Below are experts of layer 4 (counted from 0) of a mixture-of-experts language model. Rows are named router (the router's row for the expert), down (a neuron's output weights, with its number) and show model dimensions 0-255. Each number is 500 + 25 x the weight over its row's rms, rounded and kept within 0 to 999. Numbers have three digits each.
Before each expert's rows: "comes before" lists some tokens at least twice as common just after its tokens as in all text. This comes from a sample of Wikipedia text that the model never trained on. Tokens count by the router's weight.

# expert 41
comes before: " ", ":", " information", " (", " career", "areer"
router:544509525535483483490523495459474502488477487521491530484468531530517544499500503506492476471523522541497539488524488499501529541523502500481487501508502507535512473457488511490510474495557463474457493513491482489504488457475474442491506520502493497516498513528501493500472513472482524512494472494509508508441503465481492494516484506486520486469458497495503507509500515494497496483557499486525511514505480510488526469488522461489500502492477485553499490456533517519459539540482468477486479522501451512499534512508503515492477476502497530532468508526456425517514464545470467465493510521510526521524551463542522497494558532526497522548530523458558475542472489550512451478493513513458541543530503518557493506489487495486537471490464525499495487501541511521500459494481484
down0:515481508483488509494533486481475509457515508480468491484460486465474492512499508464500501502476498468555486512480497496465505498519541507510462510489487466468500492518512451537514501465516478480536504515454565482471480506477479469527518534531510496494549506503504471545529528444518522501519498493530456494473474546498490500522497526499502496524498502503474474511477529446520536490527482471521520473524489506503499498534486496496472504468485475540458505465526465492485479518540457521514530474508537513540460520506490488516499513473531492504473473530534520504501484516501456522531491469509510532537496523528484467480470527541495534497451479528543520489573470481536468477498447518495471513448506494482500532515538463481502498502530470502485537516509474565510522537517497
down1:503513505540497478503474527477483520481481447490445508507496531500500505521517519519465554503499460483501508469468509510531518518520517529532491522538460544518491518517480481532488512460455489529514522489557476471520482509477535485495495495530530521492477481509527483467521496549494460483505485478474475493548508510569483483505521496532494485453522465516529456464491502509497474495487485505503500483533508505477517529493480506473489477510509480482524485458476530505519449486478459481491519512479506508515503486526562534481523537536492497495528513520558443523488548504476512526529459515514489504485468522501506466505484490475522439512483490489477519510546568448514529501497503522524511489485519501531477471512497508513505476513538528459553509515521468534509465535506523
down2:487489508489523524495502500508510498483471510484511444475530492514475537447545534494548513460496506542446466460508489469513464515503538490495540509519467532503504473475465497471480496477484506523508536487508510470510549497497474504502546488479478501527465459519482482499493476556545483515524520465518533490481488473467523451535486507466473479498513483483456487547478471499513480495497492497487440475507519518461507526484551491524517529522557516488533500490486458471501462471483490488479503523505468486473489497451517481463458510542532486458501494505497493450494502543513445518490511512527519495488525481485534454477510499508485526476493519470525521490519524471495527465511438519478481499530487505506510472469476458504536471498499534493508515535545507490495515495503469
down3:522498514516482487508498523491458485487534545559492467462525501534469502489508508435476498504503469511493501487521533493534487501494469476477461545475510509542520512525468464519543499521510495529480492488503510516461537499516533506525518489531507499481512490470460524422499471469514484492513525511514519510472493481541503462467530471501511507509490517521507516516480488471458522539531481525481482498483499513454472534505505488492507512461496525488504441506512492486487503486484517477481469540529536501478495493499485515480494455533494478489508511477551503498490442466494513506525485479484507520527538506497505495435541492521427496505531478539457519539495500465501558494494513468508478526495504544500517536459531482468494444523511499536512506475514494551491559471490497
down4:513511503468470522487531537493524472516507501514515503512457457461506498500467473512508475470571516479513493512530483543535479494524491476493489518512517523470476490529475437507503486473485499503489502513472486477502484468545511423510498547501486481526524489444487476471512470508555496495528450498508498487495511512497500488493488509550493502510505492488489490534511508445527530502473491497484510447531477455502490513530476483530498526486512470498458499481494529550445488553508495498508474502511487507516517493510487514485475502468505484465499527452504522475489524517496548532484491508479495526435535521529485505547489522496511504525489504507519533484533522573494436471446524487512509514503506515488519496490480500506519449501444479537486544522499523473491515530502455
down5:501490521496495571477489463524491505480496496519502490532470461462489499494484479504510520495478512480455481488514497487489487540499477503488512511522498517476495492473504501505520503469487468494493445533503492496475481511535520520507448505522476490527489512486517492521526462502525509497517505462517486499513490547542472482449481458545510485490456514512460496457496507477481500504542496511462467485497523485527472497528485532522471519446484502539513484515486498502461510494494519527561545525533523464505543465499460541557492518485475524502433518468464456510541533519496489475500487541482468490526516518501516535514490520502512529528486492512492511522511486514499490510508486459544446493502507513495480558482539444534517446521487504530508548511519508510574485468523487
down6:474513495480516499554502484478479516535482482554484504482494459520504493513486501499509493475490487502489509504489474479507462499502481495526525516509500500503500484502450507559454459533513475495510511462499487499489495480492509479508469544534480545495477500517534532512517436497507506499538503497488495472502502536451505496479508529586516519527520526485526494480505459480492491480472472493531479521537471493503510469519478513530467538526503531487524471511469490496497489498480447491499491524533455495502483452528496533520492462461492514505524547498491527475505507522483490479531466465528459482492505496509500478488476479489499543534535469554522523546433493530447506532519472505488498518486502507467522478547517515502462551531529520446538494483489456518521456480503538
down7:526474486495452470490496480516502494530528484506502501542499514513539491529524511522522494513460525538515476506463470537498458475478510485523485513521492526536504491497449485506470519475504522436491493450501538518521540530484528498494530495476524471518537462491564528537511526522518464535515506501453470494517448510514509484516488528518500481498497498533508538471518497526554531497481506524496498511482499497476492465477553534474480461508463473485467465503542517500482545511468495502526522482510536508523475466534523552546493475490489515503471484473501489485469522517542475501513517456497537540534522555522489533495482470529492526522509480479455476505473492522468525506519496524483483502498520488514515492527488460540520494480514577496470490496483503508461527479491519

# expert 114
comes before: " |", ",", " (", " B", " K", " M"
router:502514494536487483498504563506472537530492482465515486549508529455520488517511452485457476493523492454468473499534532506495477523468477542515490533536509492516548476541513540487505522481487539485497493503483487526505491509507501514542454503490451465483520471530473495528478504452484495489532485515523525520536517513512521489526476535499529503470506468473546510491523493495512479513501495524514513513500511490535519522543513544524506510558518495537488470489515467526521529507497465496489508530485500483502513493502529518504575500518493487519548505504523475518538547513469456531504568491511477538420478534503466540534523516527498488540499465486509470491497542503516494477483479495499488530487490492521523515491547532490514473490498481482462480462529529520504520496532523
down0:508473496508468483526545513490494516513510514522489511490509505514518508477517485480507521521482497460513497503452531488503530499529496473502501472479459479494531469497496511495532490519521486479496542474515493509524528508494527503520524509465489545492503517587465533507541535511472518491515507523505554478495508507511452512481534473513490485492535504487482486491472494477430454493481503490501504513469526469499479502492518533494573494432512545524485489466530483494519473530464519507523472479454466494539502493503497503463544497438541488534505466526504456522496450533466498500522539547497513522485514500521482540487546529496477484503470519508499514457518522514516483538466491520580489472525482489520502485467532498545514492524509496464492516499530503520492496511446485
down1:508452554510516495500513515526483467509474512481472492471503537477511534578492549480458476477513509479491494554477506439531513519502479470478444519526508469507507527519510508510511495504489520473498509466511485515557484479470480484469514514489536493482499470498490515438470527486518532481496458486502492465523468495460444505507548542465494479471519517500481482527508537499498460515462512484477477529505493513477512517515495488507547492502523511516534505479496478484487441560537482479519525494481499464502551482507482483501478482513533500472506486501534487536524457456458476528481517515483478512480477487455478541537519494469488471494527497546472509505516467484484513511517480506494493538508479511453490511530466494519508478519521511475443502528510523468499485521531484
down2:500519484503508514473494451489511520541529428450504534540522482476485492495468493504465554509508493529491504486506499502473533501477534451524559451487495495469519474524494505474441507528493489493509492504491497529528514500515547479551499460453514482550501482470498470519494493473518516497477492491487478519479538456526488418460513474462493520487507521508433508494481493495487479529516508466504518578515490512533487506511502508497496506505494509516516532514488456494498485522457473487506515506514469504482504499514512509464483490508498508503517499511496456521499522521463477500450482516491490461515503484534478477478477532505501538481505494471488496515472508498486541460528499518456499490510548480420468459486499523515486505457450487494524502495533526516495450490508529
down3:491498477501474522489509500497510511484514538524560511479562512489509553493495531477521530460487502535484506517531455507537482504475499515494499482486516544504494509481469524510560488525484513513524519545508522529464489473518487516556485485472516522507521474491518564446494526489468538512516481507526523521524499505512497485463483521525504498504511511480483501499519504530468507500475480514523492449478517516508478513518473509494561477492475481507483492496542468518480499502443547515532472510491472440489497498470513507501501506510505518517516521469501466481513513487517547463496487505520514515573472518488503471434515479539514507552536489495467472517527554443516516448515542510467508484495483522520537506480554486480491489470465493503499511541461537509503521486502471
down4:494530522495491521509459470506505477507511502520485482545462454518544511454479529507482537478503514483529484475465496528520491473511551479501535467463510555510509469505509484507491468521477492433497480466522453501483462525475522520534498513493530484542535472502501533480511489523471491537483505505499528499509481499489428536479495483477504482506455522507476490528470510519503493462489552527473505530534552491504499511490531516524509489508526509495513483513550501463479502483431475505512485528521544521531510523542436476529496487556504506482467523485511518483449489465467479502486489510496530502509460448480499445488506510497505464520487518515513521474494491511497528477530483490522510514531547504524490485523504542517509492513520477508457556467503501507505495549499491
down5:499505510520500449457485474549468525509439509512547496490440483479496483488515477483497479493484528530525495449526505523513495538483510521483493505494492521518495503488452472504519502494452488522498460471500500446507496482488469536504534490515514512471496542518503550510485496528495510495518493488508508488521514509513515516490499480527465486481505504482504493498474477472540500519506517466485455507482497519505518498544549472486493533478493470538510506543473477541526497457474497496490527477494457487502462524429453457494469489496516479553511527543483457494506503483556491522460558522472533494471518482542516518512526467506474526437539508510495501494524496521484507510493511514507504483511547519489475470506476479489472460515454469510442476488525472514469519485488556
down6:509482494541535491456484482471475499488511474552501519515531486485488516546517526475532487487448498504485521518465478508466471497515489519501537527520467465523489471530471492497480496506528560451497471513443500477453463529555519500561518494498516509471538479493508517497483541534487526498488447530497481501506526545492518510507526512481553501481477498532520547483581468478466505514525514465505514503507514511504489480504480489518504525544503515463517551509521491468500523531485494491491509476504460529533506463457538503444515496493461483515483527500477488502506472515467487508509475508446530468512508496494466480480470492518509488490506505491522475507564501498493491518504493546468523502473477476481488459491531528515496467484497544512509515509502529463491452499461486
down7:483478511531550517485487472502515477486504521503504487493532466505505475487478519447529492532470546494510507508473461459511456483553513512472496492497470511521533494499465538488484490480482590521508511490444506482529531485500438541499509479493539495496482471473478461466465515507503496498491511587531497509508553471454510516489500437494480512494489512490507530511503474519540505488505495504487521498528517451468467506519502495491499485508522513514528495456451500523511521498533512524527490469489493498500500512483474492515489507476497520485512499460515490431505484467498492474464509483473506469495478509563478487493448491490480498482496495516529493523467465483467447523449479514518531460549491505480469487543521502507506512503461495494505498511503540496518470496530547

# expert 85
comes before: ",", " |", "ian", ".", " City", " and"
router:497487431537496487531514521479517481535552529465517486524495522503489459537544472503521426479500491474570475501486519501495506500469471477484493503517497539513469487484521523531474528489503530506487509501531501527504513492508490477505497490459492508505490484498472504480522520510526473499517491486542552447541525478540513545530477500477509494496439453481513503552515474482501484518517470507536502484494493481511467501555476473493502514566525517525503488524558475501537510464478474493523497527516520475509504499490511501505523502464500527536516522519527505490493547478487491501560485526478472477480492442546505520499531497504511483523546460476523469479512529485483429499472500517464495485500437489498547487516510508541511493479494491472501495488497515479478476497514500
down0:478498449480516509505488499522491538506492449489447483515490493474494507489503490475502483508498560510502521513495534498463485487499503543532526457508460510482447481521472487477489483500453495513524484514525526517488557508500518523514485516508536514516483519523532495564483512528563500498526526472442511490513505510521472466538540546504486456512515498506502512492468506497439513481515521506511472478487474549493493512494527499514446498506533486492461505479479490468511490486509434530496499497538508543468499483526511463446522517486493493498533512504482522463531466519528502461522533526512508503469527502505500531467510513442482494451484521455500538510541486522490495492505475525461502535493488515524515505485487465445475459518543520549530507519531458501512478499504490
down1:500520476542446558484537473515518472476457539520518510484496458527495501526529507523497480467555516486467498446493521491545473494474496482514490481469447528532536494495483519502482535442567474485507505548484482493492477508467543519529496548473484509511514462478510510518507509539452506464473448457539555509528548550501520499495510478470505474506512502499504511477515496485500492519448479461518498493499503451461484475485482498497479502510507512448517506492513516504519466488443499516536502484533489519509525503525519451509506480485532490479527511461490469493480507543489493530484472501500500512477526508538480511481509464500498503539472519545489492480472488506507500480505507499504488518486499499492527491505550533485524469487470469492519516551481553499511456504486514
down2:518484519549500508497522472516482481512478453519531537454496488472482512500483532536502524486471463483468514455508502549493497530490469506522503476500517493481520521503488524491456510460532474499531517448498527536545480517491523520466498461541510539463501478546488478463518507511474460469492470517453547472491505517489480549525477517496483511510493455523524504470491538493490493509441520497497519510528518500508525514575535491475508496511526499497468492491521516517499512473483477485506476520506506476508501497477502458520532511514482527494459508537495526504506500474539511555515460511522519540461451488458502524518560509577483492447510520498477521495524527527506465492509490508464524462523475499455509500530537480480492502484535483510513501509467547517504518517506510
down3:458481533445518516483512496489478515455509507533455487515457466531529511480482456543489552481494522535481496519446509506457514529550530457493521505564503491455470515490474529538522528498490481533515521530501481490461517435469479496478524503502484500480530542505506486547518499547508515511517518494535492517487512476505503503480489496524523502501525507509479535508496497521533487504504561449486529484513514527508477491476520526531474480455539515527523489502450483480490504482555489484485517501479536488495497524492467533481513530468491530502497509496490501477530493512519534504446455532514515515481508534477472531518498477510570479527500522537457481506491493497507525486509501490548505518483517486452559487489466528498526470512484496528497517460503495496494527505473511
down4:516456495484506536515493498518557529476502527464539449535533537503492506520464510495507509474522495490510462483503524483488528516522523512541474518517552472535536486516470503528493512513509524512536501540481541512487488517485516488510488480413502493509521521531500496508503513468550471520466524543469497471515525481488512478526519489535487484502485506471500484501509474553455491526539482519477547485466525483532510491510440484522511519515505481540477499490537508455478499465450490502477467507501526486482515500470503531532481504492497488482520543514505505510487491464488510450483475519461483494507482522493489496502443514536539502530502479510503489555508481539500462508512499505520482501467486557446519492544516509437466513510518499511512528477496494521523467543456513
down5:455475516516493493517514493513483487475530535541513523505489495518523468500496502503503481514476490494498557523500548508530452470502538488521511507491476536532498526465498537514545465498570504532500452465507500473502516493523511522475498471476481481535530487475461496489493505493522528511460476506502471488510474464513540468468547511488518512494495526515526489500504447465499505534534516549507468493440506528467485511538536486508545526489487491456513514513533547481508513502529476482522507488553516521538526456489539505539472483500539536497516497444528519501474465480516504499484466511451501487505506459507517471538504516490500495499548539469510439504526486503494507483509519469494552488486490518524541491525544504495513477455467500462524498515516462504512470515517509
down6:515492451492517500495477508443499534513513543517496512497534500499540431508499517477523517516480526526511543522474511467490488502490548488498498502563507543539501494474470527512510519487529478496503513465521444509485508476545481518505465523488497472525472490500501509493455540482532469508482523512495479495514439506527508534471578529484510522474535543547503501505556479524511491524541520481485492490493533549470489508505444454504524495500506525446501535525510449504484524524490521517508546485537476529540504510485471490512548520491513514513508470475474538496494480488463513535472502488479477439495513491510531502487536478498549483548505513483473465502501542498488527513512511507495534488501528499498471473465510526517510509473509508510474492472531517514517484490527511
down7:511503509526533510473519476535501511473514499508479498481491530437485474477458511461583469540539508510472507505526497493523471542536473481529500515532472560480494511506486504575489525443482533503511456503483484471528502512447543494460486529490520481505504556504498498481516539510504487488503486503500473468520556502485476442518491544529528469449517523458495529486499518488477502532512529471483477511497482491461522478485508512484493488487517504505495476508521503489509510497476495545494506483461488521470502488484490480504493507508473423496496500485519465520498495515516529475479469507486525459503473497527539505527498501485432510451489511495486550483494492501504462498505514494505493524491473482522491460538501524494508491483515543518510529467480521511493439515446520